python train.py --d_model=128 --d_shared_expert=64 --activation="swiglu" --moe_layers=[1, 2, 3, 4, 5, 6, 7] --balance_bias=false --vocab_size=7589 --norm_eps=1e-05 --tie_embeddings=false --optimizer="soap_variant" --beta2=0.95 --batch_tokens=65536 --seq_len=256 --dataset="wikipedia_en"
Below are experts of layer 4 (counted from 0) of a mixture-of-experts language model. Rows are named router (the router's row for the expert), gate (a neuron's input weights, with its number), up (a neuron's input weights, with its number), down (a neuron's output weights, with its number) and show model dimensions 0-127. Each number is 500 + 50 x the weight over its row's rms, rounded and kept within 0 to 999. Numbers have three digits each.
After each expert's rows: a language model's description of what the expert responds to. This comes from a sample of Wikipedia text that the model never trained on.

# expert 8
router:524548527531531502560470470543470527539473573559400512538463513496559490616537497449543554498444542528501507422482563479494468484467450608527487476528482428507416538532514491449475542466416438584353563383512529435437505510456372537560500425542415480525607539482430473510549531441550454542600541497503428503575498465460487518498538572530506526515496496538375456536571502528496494515488
gate0:615539454486471576536503455559521383440512481579390556485405528516420467461542566586472539501497516523492505558404525454469481416546494493444521426476523504430521557543495472458495581496459407602486431484532493487436547498500492531457397527561426582584509457505463630483535431533475464509481445474541438481476468528539516464526447509511518528493486543531371527511533494511528590420483
up0:474559500539595497569506447503445511534531435517449524476449500425539481556569529480484494356530591486510500560464565517432605490510482527452451481415495518578515516481535484482461466479481544488470511539408533405509508512539407507475453482519576566459425518516472554546673426540511514431500541532471479542508475431493536632536517455436600538531450432430509421511493443526576520525472
down0:543543537539421493449500514533494517564514472498606389458531404436477464511488555501518455446591525401520505525502494471533473500542610499527489529535487474532552616555484472445426516514545465533547533499487503482462434524483536509435437464568624475448598427442453540460473515477527477535527510521579528346521492553509487508512507472416474484544424437501542419572540415443492505551628
gate1:488525558534491510439491513533621550514488545531474540452457483503519527561532567412532553503400529487416439540485474490442524458577475507541530523451519509555554473493573553560581554527486480530359582533527597522476471472513523530462438470496571514537510523547514452586436497407495529533498555578538426479469510448449502497527587478515517613399456588542414575574545483582453462421535
up1:528448467399472463535524447504488452517390487479422397512540459477543486473492468587514510640550509454494474457468455517507556483448484485483508531615454449450516495442496587571446412529476588532507476455503397485522430480427466433520555516473549512457473545481528592528599491498555464598545478510568517528541484544453428541469506560478491592528460551560545442497515429530630579524526
down1:474467516518522581584543484511533547489453485576489439565396463548496436412520633447483473485503490549573528518498547476570486427481509510465410390472502463488444516503524514448412458520498515562515478497477535604519499477510531489449465505412451510468509421493524547525452469566494475372414518592399583501464491450474469511435444614583514600516532531522524470491471516618460503495559
gate2:415522535548409554490506418496517460557498449389445460560484488524516463514641488471413619492396466456514490578546516433457489407509548464528477518545506438460503574525429449584542490534517460495468567475579560502534497471476412473385444410597505520465495490440529513497498496551591503495545524430467495524496563466416449537406547502557562560509527505526450527536550483547549509472529
up2:505504515565493579439447605487452430540531502380524451481620404506574492463521434520471510492584499448470486379588420478498522526486466488467586463496448536454509503385440476567456440544545518486520498512402540538479461454497442470537456427468491548512480560508481523480536541469563490498510648491516583556511486550459540443495556461477565546541543423456526433494501434499439396498467
down2:548595544471462445488538484444507505459432546593451475476537507434482488478437502539509396568602526559489506421510520465468489441467543499487551515554528596571577504486478378459572538464522596549486585447512460531530519462505559541485567447470485528477477486473401519433469573528505511556464571444432573508566405458505431495495543594533528528490565405460487545462505538455432501393571
gate3:528583493442567456587402553481441536502500442454577494484506521456480507485533608527485492475581541432383478526408537443584548508574419533536495455421568598427451450451516557444467437498506554603505495500533523482441459533481499513498504522500477544571474508436451454441555542581524482489513592461552418528414499507440485544473526504530478492550461517557508483464509595478457639436479
up3:560477535487517494612498481403458457575547514486517589442491481442408527566465443529562492520508523447443493554393532530483493521431460598503501471517586505500415501543507457584517452524575458530495479585563512529490461539476509493520482493513445417465533513451451560566462437548527494440500475531421544421423524566516416541518464598391618585448525493500441537471454505592463484564439
down3:547571456506530451494382561505559528581439515405449529458571464533425440545532456443592538500522411480481532524470601515483567474450546467548596541475498522513551543476428475509553443479620472449557566506444488462440455581468436517473518445567479531533495493577503501455475471455614555446431565482510532542533524487469497524524493424568596543527401400506571512535510455445495465521504
gate4:477525482511494421536588496447535524460557528554460524579517442550434490514461452456530451500473508493557471519545570473398530438525411548502618483490413555519420484461552467460473506432479497580371623452548488502450472471463534585569526494599514533526512531487417482553525502538484465479494504563612485478534546516542519542428485429497430503542397620453457494503456515508570448424546
up4:488482527484607535497501471435518537539499474512527461540408602431454505545433545502404420545412400492517400463542513471559684504551513478495500531615479463483500470513485522461553514521638506492503525577525457495543505508568522446548481544509462418499521547519464453438483575502480559553479460571521492523434505605484516477440481408523595438454505530506491507465487485425506413482449
down4:568484537555493493593575599556536509481495505487519383477589500468527518404483534512389474508528509608530470523615526461550471522522513541437456478501529509519417483482514532520520629462519461491401421432463537539494464589465442496478512479521521510548510481546560560419566504447518519506501397533577538501522432503428492471593501553517488556421568535549533533383544565505498424509566
Description: Past participle verbs

# expert 56
router:580518507481551498522458480488563497522591497554451506580458470531536526602606494485550554420486485591420484408416507539526508497427454455528472486512549482484494509509457557438478489558455408545477408437484452433478516484444389421477508454540554464431547535477495509480473575454482502547369522557520509583497565506401479397482576564476440429430596485501480502457513504574525539455504
gate1:629540425524553568468525470451473495602503532477528556499497577509547535624537478479494457535490479483466627469523409462511456538484470528531381504500546436453497532611540509443510443525429489428428431500495521501458415599470471541390495458498552521525505506450435507537465462420517493458431458534509526489368553468500468515477490508498556444466489477485527420442518587564424586489514
up1:480512445425523523506452475560524507448521495547484578603463511476551541494522439444523406557525557577513558546550630535515519518559540451486404429519479550509463481541562543460492416539406513515493451480511553508482455523533476408435498471526486508554514506480467429478512570452366492611499545449496441540549482483535569620437511534581504498541515470456508547402444399494410428456495
down1:424563468520582571496483608572479520553604412494553448519478475604519529515513483449470578470566511477521493456417615488490529558405509520547537532413538404518409511404543523427542459478466498496474555536543483498503475448518554529627515487470459444440492467521514472533463478529557483481611579422457471491505513405547480462489480464480527509452586558536463478487471550541538389443499
gate2:551550393419427500522461470538571469500487542567578572475441488581504445419473422459513556522566411433507449420534421519587484455500493527524549462499462441517557511474551516489520514528528503494497471456511544437480551514519495411378524377521497631458538466477518510532489511610499397568520467545437503420530492457497457416493504480505499557478491465365465530435520492431528448509529
up2:442577495556348554452573506463518506414459486470540517457556590476533492475465526476493538553497586425533617539553423467551531487552526538534513539414393550469556441391551516473465558598483531481439591528508532538442546490506444442527593475478514512552515487499495513556536512601553436516498474519482458472482517534493403523441508514515454478474457479469501564551380486404476429517522
down2:585464485479557487412609522481498494487538512456481499452543479478533474514502453548449460573450548531493540564487455507446507598571585529601536577587501544503578431524527418546494413505450563590472596451518566453453392476523483512436456555485506411396458470515540523507503516490424444553479490534546552513424565434539484510480495553507525543498506512470543497503452503591530394618435
gate3:549482556475608541507567489431470485507515502537505463479527531521476488502432510523517456555437489529393417477457463453527436486483435470495475529461529443453513486428496563541475514505511476437537461444462441393428431458472500484575590532505527531479487571494528391562644593471560466503516576532553558393567509535488583400429546494560425446537500590508512505505531561503477539620480
up3:444448465558507566505480484549497507492405531469471530479658528531573441425533521445507407583551504486477456451515523502468456577439475554482543571458513458515420540553562453539424431567538528368529510537525440470563469465551451515573517482443504476416549579512510490473509566524471435504407443486505474518465472478543581618488486571576512505479541441528439514486454533501485524365460
down3:513518458410470503490487534480439407522401520547551438533491531561509573552500595591449482596519532642534418434549495531478493588525390598461480430469461532487532500512572529462526540548458537517484501491463560478597582491538492534453518504567461444505501471512554441433503489485598454582445490507495474501379453450522611430500543530542493472525458535476450499541473508532525476499390
gate4:462564511498527467443427520526565501584464492571574529444522484515497450554488513462517485437481522481502527516475514504457510488391379489592476470430625517464484504454571558534516525436527463448515600524600614585490519557501435403465388455587491458548452499455515463473540461478484547496426584509445454490487499545585490487553634515508413494460459519429473489538523489466570496427511
up4:527502499474461466511455562521514489530532510450529387512486521439439549462463431539528477406419504434481572456481456432506492475443548488495486497476518440560557547542602507570585470497507491483496544491505478506490605594543520547430471516408493507456522495513488482482513556511451484624575471472522566519537448532500468408468401448633461553367469588513376549513539475561510531417452
down4:482432482441604545557467542530395533574523529572507555497575566383382436457539516443568476516553422512517443586611513481449502556446570484524482490485475563523514467547528447449517589563501434569528530557499469503509488426507474427527513478570475571425432555469495533556478449524425504395476507546432483422534427535452559505468533488474425477496578494447503473445474575499513490545501
gate5:552456463473584489483493537469523560515489484582524429483504491574458514594508470458504593514551542533556516440532584548529548579507581422547505495532551544529532527485481516451455448548613495423429583441624439551420479473479516433525563506502462401522440536490467459530459572529623496427452479510523546601509512505461450463484478489526546480497495409513558582405590551450551479467510
up5:525445536421523516509559403494475515504448550498513563485527485607427538481439491483516498457540520518553599456545516384498492476534493474499507464537535492540611506469559552528483499556549546483471506551551460355582470471442473530526545507504534524448532480589612549601542569383572491529465492483551502540422524527507473506473482531491528455583399398517573525449594451580535446495546
down5:472402472537541427539405537483520641429442504502518440542607504612513415490520461527430464525548476568483517500486586489574450494479389500470496554532544555421527551536512449530510528473572458508478541541527403512468485512549423479489526454487436573521495546480556479561526464520456585519526515573462482405478518467463553501510545460496572465475479357544487538396444565564481493545536
Description: Event and action nouns

# expert 21
router:563459554472480570485631506393470433542468545490476512494497595508542472550452457546571595492475596550382510439533515479513513464490563531539489539518451436545482420485461504508513480538463540581504493511464435496434374454495522550545464470465448556448542547455480535364490538450557522511502491481544567539519623558419513505537584527433486406456473491514509484513509405520466465446418
gate17:561614446461476485484471447467525489542506489498542449529511557442562512532424524572532484452350546455472492483473453502535529458502601623466511525551549484610431490466509527512481506532473525534460440568571450459437442407492391461541540496522485503494456494512562547442534401593563574534559481410516518499467587560461485496415498554604505406484461441467574468480520467500474531526522
up17:617519559543417443533398512511476418544462520530450433470525499555498489511516474460572498623523484521500501593447466561446443484507456494547460581479447488501440573597558505485423498537506518549443554453409511517549476555452512496563392513452527508526441423588479458492473463508494516468491493411494561404590567543495575466340532484521447463556518482511450515540571486482489456548524
down17:504469484488546476460601538502586520460601468529570534415508514487579559592343444517471581502520433424529496515454573421555511537543541565457542585546492513525457521468524432518548455462507499521469474462491497454489431436514505468540431513527520507473351468557454446596455449459456490503548497411530523499483483450453536540544478580444554525484508541503561411600554511446444470544445
gate18:488465502441422523483560425476572420503508527552456518525540590505571471480456525548516463440500477464465536468521540518562561465557455561499512448581397480477520541472492546469451469493465595533534512463597515486470375437581571530494468551497535537478559485519522505417526562570514461595517549503469570534578627487531517487524459476554415476615526453419539589463543604496423519468447
up18:505419479528542550467514577484513450547487517580517560457539448486584510481482449406505448425498535424546594488542438499443523527419465542500464414520507525486478467421456529369495506574477516451548567466543552567494520508524481510537450524561428447444480412440506489497455529455475566577465477476543534489526390487454483381515515425454513464480459389463595498483365592500501500516431
down18:414532517399403394470500489543544509567446452487584531524418426516592454506515506491415510497497536442538390541515495398433491530435522448473427529554545415545452448444531512580441475499574504566590530525460557440426561574537524474516490448426567474545475515566538438596522484543505471486496449526484542542557469605572539528496469487524531463480509505454542498476461405535509514454435
gate19:533398480523496585490435471522459517474450586436488460487508538532507334493442506565523452377478510460504480425554625490485450553540507494490497479521596414498514412535570541492537469435491520508579416544495526455535443597471513459540386430408463426506520497431510521415490490515513517517452508452580496466436562497495501524513560550552506411470472492549553453475553483552528564549544
up19:562555582452449483599555433450476475447668454517506503473430504489445544509498524479578508511544629554572446505485566423461479514496637506501544484482463543493559521583514501485450530472456473471453561480473493561522505529511450539572521434512539517479509441575595505401559579507507445525516455436421492489562501600556487403465523465506429563474469457558543503555461505464521536430501
down19:506427455539510373549499512437486441551430533497575448465516575567498613596509440418510484522435443508572463568496516472506453389462526496489476403434476454505486493496543491557471478438513492494500513480550420440536461573536531414513459515505462549517467581513476541549563487487506476471560444588417515508517545481455433480518528527430492535563632458477404524522471376569497536527580
gate20:492496522514531527481550467415595481511456557549461496470460511454500567478539512549557498510460508439495501527601552590501448529509576563488549503499451476581509547461496513438536537417547464517492561470497485545508424477579419573527414566383485500396437430433463517483533596388516545470533485399510511455547514469498493492416533544460502428472451491408605495405626490498479454450503
up20:541454504521546459506377523584461505537418470581487474540502452433571540516502534542490490529568464461463538498460554536558520541492393479458545503453560436551449454504555519426465533494437462531579561507528575505533529462452496398509518537507565544493512512526527552676490465468515525485581576463554423563434550586494511507445472502528566477471547546452552403393415448534502557479567
down20:419467519535358484425543536469514433549539449476465558459517388561548459559493522445451518464533549495547552587435503470520447460449401497491491473470464390453524465539536423521540495560599533481431553541555524455500448470460531523503452428516503587487487572559540535615538530519620513520505466472471489487450470434571462531534466513411463504561516600578473546553439490518526487577463
gate21:519565471458513491540511497434523500477557421596469459516581567565537477475430482539427604478496621479491430532615543495544620447582407483519528496464550533501530487565577498431468511518500594520466491443488512431552463446504489502537436499472465579477569470429441461509527517388442538533533477462515526469562519529520424529390508597480429458464424440506503507430483494434564519527533
up21:508521519539506532482528476475609487492527538490478539540480414497533594472505450550531498471623467397565504467426514584412500410492490462419446469516393442484564495511526539416518679476477474496503512458510535506476530464550443443486470532424493393513394522513477527590468455413526443437483531501532465508588481447515506537505434461512446528476502599449550545545551453481597479520489
down21:525508464393583462491516513455602490491556588508442559413440490536411519518479526526467597559570482430486516451487477513478534465517572472472418442415404495476524551485556567446507613523521486480415461442359561448580550445493438503458472443459573514525461484507415513543505459502472508480556419514463509528498598502516468572538461475509455512521607529479592475546506515566463537459547
Description: Name-ending suffixes, degree sign

# expert 48
router:443556597529455513527518474529475505499523533470453535548451567503612501489470429567460550433482399478510542514496516480532462453497426510482434540508557481504541474510517514543371535536479413456411460489656519547452534606499540459598471528521360487565510645488483493458513446460575480544537538535476523428451531508492494496501504505481385510558560510563512420566485477562451489487517
gate8:402534530562503501545545381547552417467522552467557502518467520546502439456461543477551390455472441453449561557537500484396507481464467552548490595497553539486572499569535505620516557474377493425481486450497516486463475532514459427487537483572402465535530544485523552468540451521573516457562531574534445447534430415459411523525495466494580485516589429591517582521524486521503531449516
up8:569430479543542556550578619521454535582492476545526505425487537454517446592515523417503533562502563587549536552451441598463525542449466561496530491440547497522507459476479531429500505508450437562495444514475494500646537492405564544464501421461525538561559471538491483570430522390518497511484639475491577478503486520574496436374501473478478493438461486487553433510481532450471443505476
down8:482559453481479492557460518443503517508460408554535472490537503520598480519451487488565414415406508456479544521583518580527515570540476458429514461452520546540480562548521620513560422503474511558528519455438523531529471554462474523552454403522504491437549492546465518572490557563448630490564477532525469497528479483564477491600505545417551622490426538468516604479587591502476410468547
gate9:493534522555611501529489430505537436519516520496612491480497507482500497551511460505492506408527423574526583558470530508571567521420433505484426518499516594494482565537556501539447426565473502465490375454550468495513523588525517483489431529463466505486589596525342470474449500509500472478469462549551544444447369480508465463455424537584446488566548460419494523497608434556510530503522
up9:450481528540471504561375511425445505333475495439474533489480494533459542523517476579452407446472504457526515497496461541463414490508557530463470528518589429515514539502472534476437501415493521597443461478568498610480558571495495463581571574528440521602493542447517493433590540559542488469551456512463567473458568489589547487490481521525558450578574562501480535467454453580511433438474
down9:508482501473558545540449508511486568540482453484514508496543506550515511554478548495503556416500583487451537497562502487387483563469547599459566548588533582547443489417508508422492571387484422505422561371471555446481500462478481491611515398413478551545516506495600494469479373588505535494491547435499515531532487485481537445463463588488460492497506594568523412455538517453505557479464
gate10:469560604495426544474449504433469464428523453512429579493585476557562555501374525367489494462527460420520426414476545582458512477508374485517536570483447414494517473485508489519505488596420471442425589483539450460507511489586474554453537439474516487583512553536477560499482453571506543464421426480559460491426408456523475494508466493586547439523531540484534524456467514492529544483507
up10:490526579427529495589480533455530490627538367478474478517532437469627524539566467474459526534533643531562440545509452421405544466477479590496560525446494524494494437486506516518494524515570477516505434552458503459504466607563481498464442448626487420480469538542467537494671492482544485457545574431476518516488568467473499525515473554504501436426470489556467512467479483512539524502535
down10:541434571579524466465540486510469528438454512569407521391526499489446512433456537441467449526568539509498576466488459437520473513506504521512414430526395524549457488547507559452437547516395529509497525568578473544468507471580546440487566417498512487499546498474601387555484452491477605386527392486522553438525533626535446481566497514488458454506531458551441442481461539455548501505455
gate11:422523582523435449524473436459539561517475436483420545542443489483548498501517466473552495445403388491483396520480525534516472468568529542512431479479567622519506479514478585484429531486543525459424495454498554558382469560533454416547551494358418482545576552548455473501480477482513469477500508569479455577493563466571518522607508407434510464580514457504493429491477542506474464517580
up11:555534483587396492436475504485543471514522521444570442487517448583495514642634450465537515577591487509476458602453475484434474460529384451463465482495491507525567534465478412630527537510538487544569493404438461517452530464481485469382477471553511475458510464476453476589542478570511444544499521514460582473531406498494551546556511547545489518438545469532556491561496475453469568516467
down11:530531537439514519384430514433498487479471456561525493431522519453568476455513527583529536523455463498616477535570478489469478547554567435534504471505627594406550497485497513564470502523531466438525496463514521696597422475545470505468565564524493525530494556518508504505473452481462464524498497487496539620500461480536563484546461514462470565594580516520415462492426445470506542401573
gate12:551522535567488498477461575585438357497534579538491587555513487637441473389475441551479494505496460485558546453477536487447584478461523435593433516550480488468531525456535532445422548575441450537483501437483524481407589576525550486589536490475453470513530532496516392535429501594472492529501482463511485479527483499463470387520457541502504516421537513452544463462433461484554450406529
up12:410460565465524453491539495543571565521554442433509477415431507460515541465498445423449514509522592523489473538456562471531461518449450550483436514513500548498502403529581486523490566583506539591551511527445497485432424427502374594436528549473573515515402498488602513435467552549478570490503577442487479497479567611558535492507508504442547526474545499554562555449525554549511517602422
down12:536473531558482531482496504412495409573496468490563474529503575486445500590548446520590511512433492449435558483441528593498515562565486523525508496472361566556531479493545471451572451514460440578461574537531542552541540426496459496431438444478500491486518455480512437583431581441464530497517418511525492434500540469528483492584450540440524494548607416390510405428542549529542551484421
Description: Letter y pieces

# expert 57
router:516504510549551578524555485471520491475467541545431496483495474553550468584598533518619500490451542575587506433432521519521432490533447512567575527492518414528550487518513511447545509537492402492396532379493460504461516445589388403563505524483373549483542529471425461473536583412567489495438536595516522545467504475511442454452524534439397513463545493510432517521571462494486519512466
gate1:572418479564428483436598462535490407545536562541392517471451456483532516362679485512573502495402528420477489466471485511512416553468575605525623460539523519547457535488506556534568493570422498545505454462558495538475498535441436468437468498534464519488492483487440508476511498571467535470523575494491413443445528449549570530520549469492561545499502597495466514491526510499488510532478
up1:522561491519545493505473468430461471495582541491519453477550562378487492581497453459512562510486520482492564545460533517499554467384507393426432491478453488405503512520533467569589516394514495630490482624461551487463419457562546585505455452533540457570442422441542517466496466455570521564533459548457531496528478564524482538453444565563549457490539502458603458490535461610527501497476
down1:426520653490472482535425449572448476451512516515567420532556450492509501532504450477446517460485533444479504593452481483509572506483440527476523495537495424534511550459480422625439540448493523481449473427537416499521411468539465475432589502475400506503443457505493466501688486538424478525528513506599461532524490513506508528484485465501452494544493415464514585514443488573472519513642
gate2:405510578568552496514573414539475470522465526455487432519535462523506417494453469441488463525517502527532474477566560527549392488536506605625512457527526502577474443445523555474563523375491453474463531568431523499522551512494468486461491521530395541433563445490547466521547545529490489465464518520502562512481500491544521400536585567430423528363513378528457580514491422561542510446502
up2:481524437577451423522469443527551561552448511523431572381518481641475407525468546458540480507517492583563473417547552516470535535536594520500558556489608492500489486497489474529532492568603390461434439553488491504427501531531451508489511520487431524470534442480522432492561423453531450532505464515559521520490531457482460478549564437353478513412536496499484568500472465424565430566524
down2:609457523604471500490498600496419535495416492461445475474473535446502517449509533520530485520497627427428573442567456460533510506533461496493384418517502463502585548519456463459511499412443565475531459480581506485491462483475498517439500567583590407449515535578433538436499549527487534604567547440506417537518530521584470526483468432518515477483585567506551456469453552437409497505538
gate3:618517566478537581513348415546501478483495529512441401492561491510506440506530474527478493500518548528549497491557478499529435501594485573487463505526497420568437554541422457522520494471447335505571586448532543534487516507475442461491508492572589490491517472486505497499440553502558518463491491601583428463451447458403454426482496425507387475521471431513507501455549493588527540568501
up3:364539587505475475386549453522563604507555466499579532548495555538513577547540408466401562395513551498483500565507553378489457445470558458483443483450433472548528549566523421496491461456444551496559484533560522411549515543455427519550515480476473430505512440527525539480442406465396559495529473486479521578589454421497459537524538464484503527469459528514460486485498468435548485533454
down3:521592501468601543509413515601511429521475548513409515417452554556349509491505541571507525533475509577570518448523555437506457555415540489419459542491494523508520504485505514487499599547421474504572475555460507524433543469565480443462461557515446479440488552529426529480503498494478435522500568644514479493474565538517519523416597511517395474520446472450555482465455469544409555439530
gate4:502543500562475497613580520533398566548500529518488509557467490562502533501612560454569482431490438436591519535533453516513436468496495503476585497493489537441492490522448452478471491523466597427524506470476517549485499576541399426505579499496551577508500525476549395429434562502521618520508424539456543450501511443432511443495469569572439481363499545529474423575565452520471520526428
up4:461539489462410496392538428501513470460497496503429447486495464496493467369477448483553503530418447497566432407515436501488436510554510442570443516484483500485514536501497418507470534589474494461465462477434552482459556416442497457436524494527539454412484528499505513554529443605522630482413463534521476450485619492438440475436453496571541520500575519627423460565585453466466516540535
down4:540504494505510565534426507548413460569425603460444465446511498432523514432505527499413489508440521569427536433603519511557450574562445486530532447530456514453605540614532558502495574416552501519517471471530482426573491522556497545511432547540522421505520520449468542453565465429584516576445487555484488570483440523486563462461436545429500537493509484561542598561484510392504582533485
gate5:409530510565576515490461461465547492530481575511503508524515542540487504441529468472511547512408453489601534564524494467452491551488433475485533453567563439563640526508445577492520490468493491564444530474467426455432477418438504438530508444543498457508503594577490575496474604418549463441529609606500406520530560442409516495406442428518538485513480427528475530487535522446499437434561
up5:494581525424425537551441414526528412556475544506533503501465499572544506480579521522504476570476456547492519496448456462547400515482501465486499496504623487557382417606422492528537464568416577502469498539491564444515458493506438412474551476514437536526504446459494526593512519566536565525474517439460512457433511435620495546497417463514529505471569548487459434502382498519424520522599
down5:497358530470560451556533555531414561442510491457589469449522524437459422483474544455449447558537544416530492560511679519437472473569478487460442461402500522572510491503566569501556565525500458542474473483501579483494507487508491492511490485495504442445490401489600493346503455529501479510472527469575481421494478512462522465477372570560479477594531457490503479443520473484479544533512
Description: Common verb and noun stems

# expert 12
router:493453563496497507513558518456492507483536549499505574471460470493490466530518472441521634474499458503457503494474490502561495450408534541561556588437491406499495413481480511458482485570475432448429526531499499491463513476539471381489501518525530471559539537473460504441576430393541440531394515581526527455464512574553467548514524458535432458582495480426545449636599410616476469381500
gate1:516418514470531521454462536514506474512505462492509519397453439465448480607554436461480489498451521507463475481544528489572544541463517430628541489494466447545544415478528491457413459610439536452506529500492613533483552459498460431454491513489462439514452562497502428517458449509517528452347469498617586661477521510553519523368575508496503477531519507510492484449549557547439520561510
up1:415472412539587516512560469465511493468498451545528468444525510504432490528570425458441568533553505549547450568504467444537504503381410527455542516468603556516486487420384551479533490536382573563555506433591523510489514639512513465509519469444525473535452470523490452536555558456543556432504478543542497466563546594509422621452496583496528497453472479546500480490437505505538470425503
down1:527481498531458529577457483522514458562478401485485559446398523511514535426459444460418583531460491541507513536574443443504576463503498539562479485530607538603570576506673535463532514450521527510507433520413496502459456438506538453476473564476477532519559456546505528426473420512522463568512441548505562489434475606577569539496584448447471488549610528454536491564497485498531537449556
gate2:465534537482586483473514530498432484639495411482473469458473521569410516522410408506520531428633448472484499444559533482529542432514444544549508456515513493437484520486361462520549446558453447423516545499498520523491552538542454510553562496513609501430522598550540489395513485410436480478521584549504534511464541552523556477473513511536436550503567503554464549593516446453430510423498
up2:483466513454512442470487444642524533445435534457539437482552463510568509480485551464505476502596399431607518528515549504500548568398435501551563509518504495524511513467438454528443496502516536415426529582492458452584508558551491434530550488582564499494448606499429540549607481424432484493459539445553472513454448401430368443544491501545557478460539481494538476507480491523456546462440
down2:563452583584441553509538440586537559408496525479474584526510607454479540488478467519461457598438413596470499486451436557556524495558453450524520446502465425539514532538432516506499491481446512422393421491423530505531627481507511514477559503542559441545505478534579496476428467529503549484497565569543502555450479512445484476476486573443367534506578468449500493447553465501531461554591
gate3:504446526473490519437504442464437521508484471543430433486487435489534507525541488457532546462473428508514458520447563563573369505529551424565534410431469559443554478432572516530449461531558493546386541569481523479463588499508379556459474480441466526527453538455578519476389509447532519482385528530567502562424477574585482466520447455441528541439448454463544491539490533514475437400552
up3:497521488513594474535410485529567594537476431451473488513556457456452414543463498450453518492598516472439512508500516521560539549556470566488624485494446484451458492561568553421402471498541577500480445538514477566427453573476517476523516477524453569399477593506476544454538481554473441557469558477389438469538434508522430478474616455474437419596478516518469537462434553467473567552480
down3:519484562521456451494432538457416514464530527595511444487557511516559490440605486548468451551512551471520516426505536494544474509571490455422602509548467448444515498461493494470486568521507537563439474516574476574510497548570528448516518423450417433575490545410544549503603617488432572492509546442488466509468501456374466494519474499540465493455422470561430517411387562488548582490571
gate4:502551634496427485480536619452550522534477563458466502493507450514393471442470471443507505559511550528527463444512531518552590489488546579562521563585532463496559495535543541458542453535463396470463542520391581439404537580635500460595490522489513455533502561513511473510574477526449509531523374469590430521507533558536529520499459421483463520557480471544504496594457475549488551498500
up4:595538449502501502564498384412549530453571544561527493499506571531463511459484495551527399446480520548455511591435518582518469539504535510496479526567433547515456443606486555540474536490465519465625534530466510550508580518474561439479530480552460556513476496541353435435532514483427575511559499484548530542384426502481514378485449463501485495569501553456481475575523473583536573492455
down4:515535534544519561463513511572435465501475527512536429357501516490585369504542481447486465586510576501457541493546557469515496524558471482516491549508491449527607532570527419533477531415396477610480501484531506457559472504476539415471394412534550499429585548489544578601510503480421485537466483601497512543476487486505470481589503537546434528489463535412485502441514510512609498509425
gate5:607481492531449530498447628459408371532511571481493560537478405544348412461481600522519453519551419496534562492597522480497545395467451540534529529496490511470533497539423576552488525536511505484489482439515532527427536478440530494526508437566529455484476488493551432553517504496577514460413536531514425517528523463553479441526492435453449506560449449493502432508600467466427456426511
up5:485434471577490554560440482422482433458472525578571569535503468511454520512527558463510522493499467520507564540519449532495564509543544474470496496425477486493644487523425499405571479556633561521424516488448514461490637607456534620605503468512499499430502517455426440514419461492580507459446506449465560500454563529463370545556550455552561486498480505494476446480519513503503448495491
down5:485535428571528435621513381497539541411476510451529460490397480471519545490541408475482548539489516560540481493515402416539485402461505494462528401488526521463530460474534459482514491510463478421442480541459563579593457544481542488443574576526525508490479440490452475503544521529465459543383546496450431434531518532517526444604537584540545434509556531416517578509581513526510495616510
Description: ur word pieces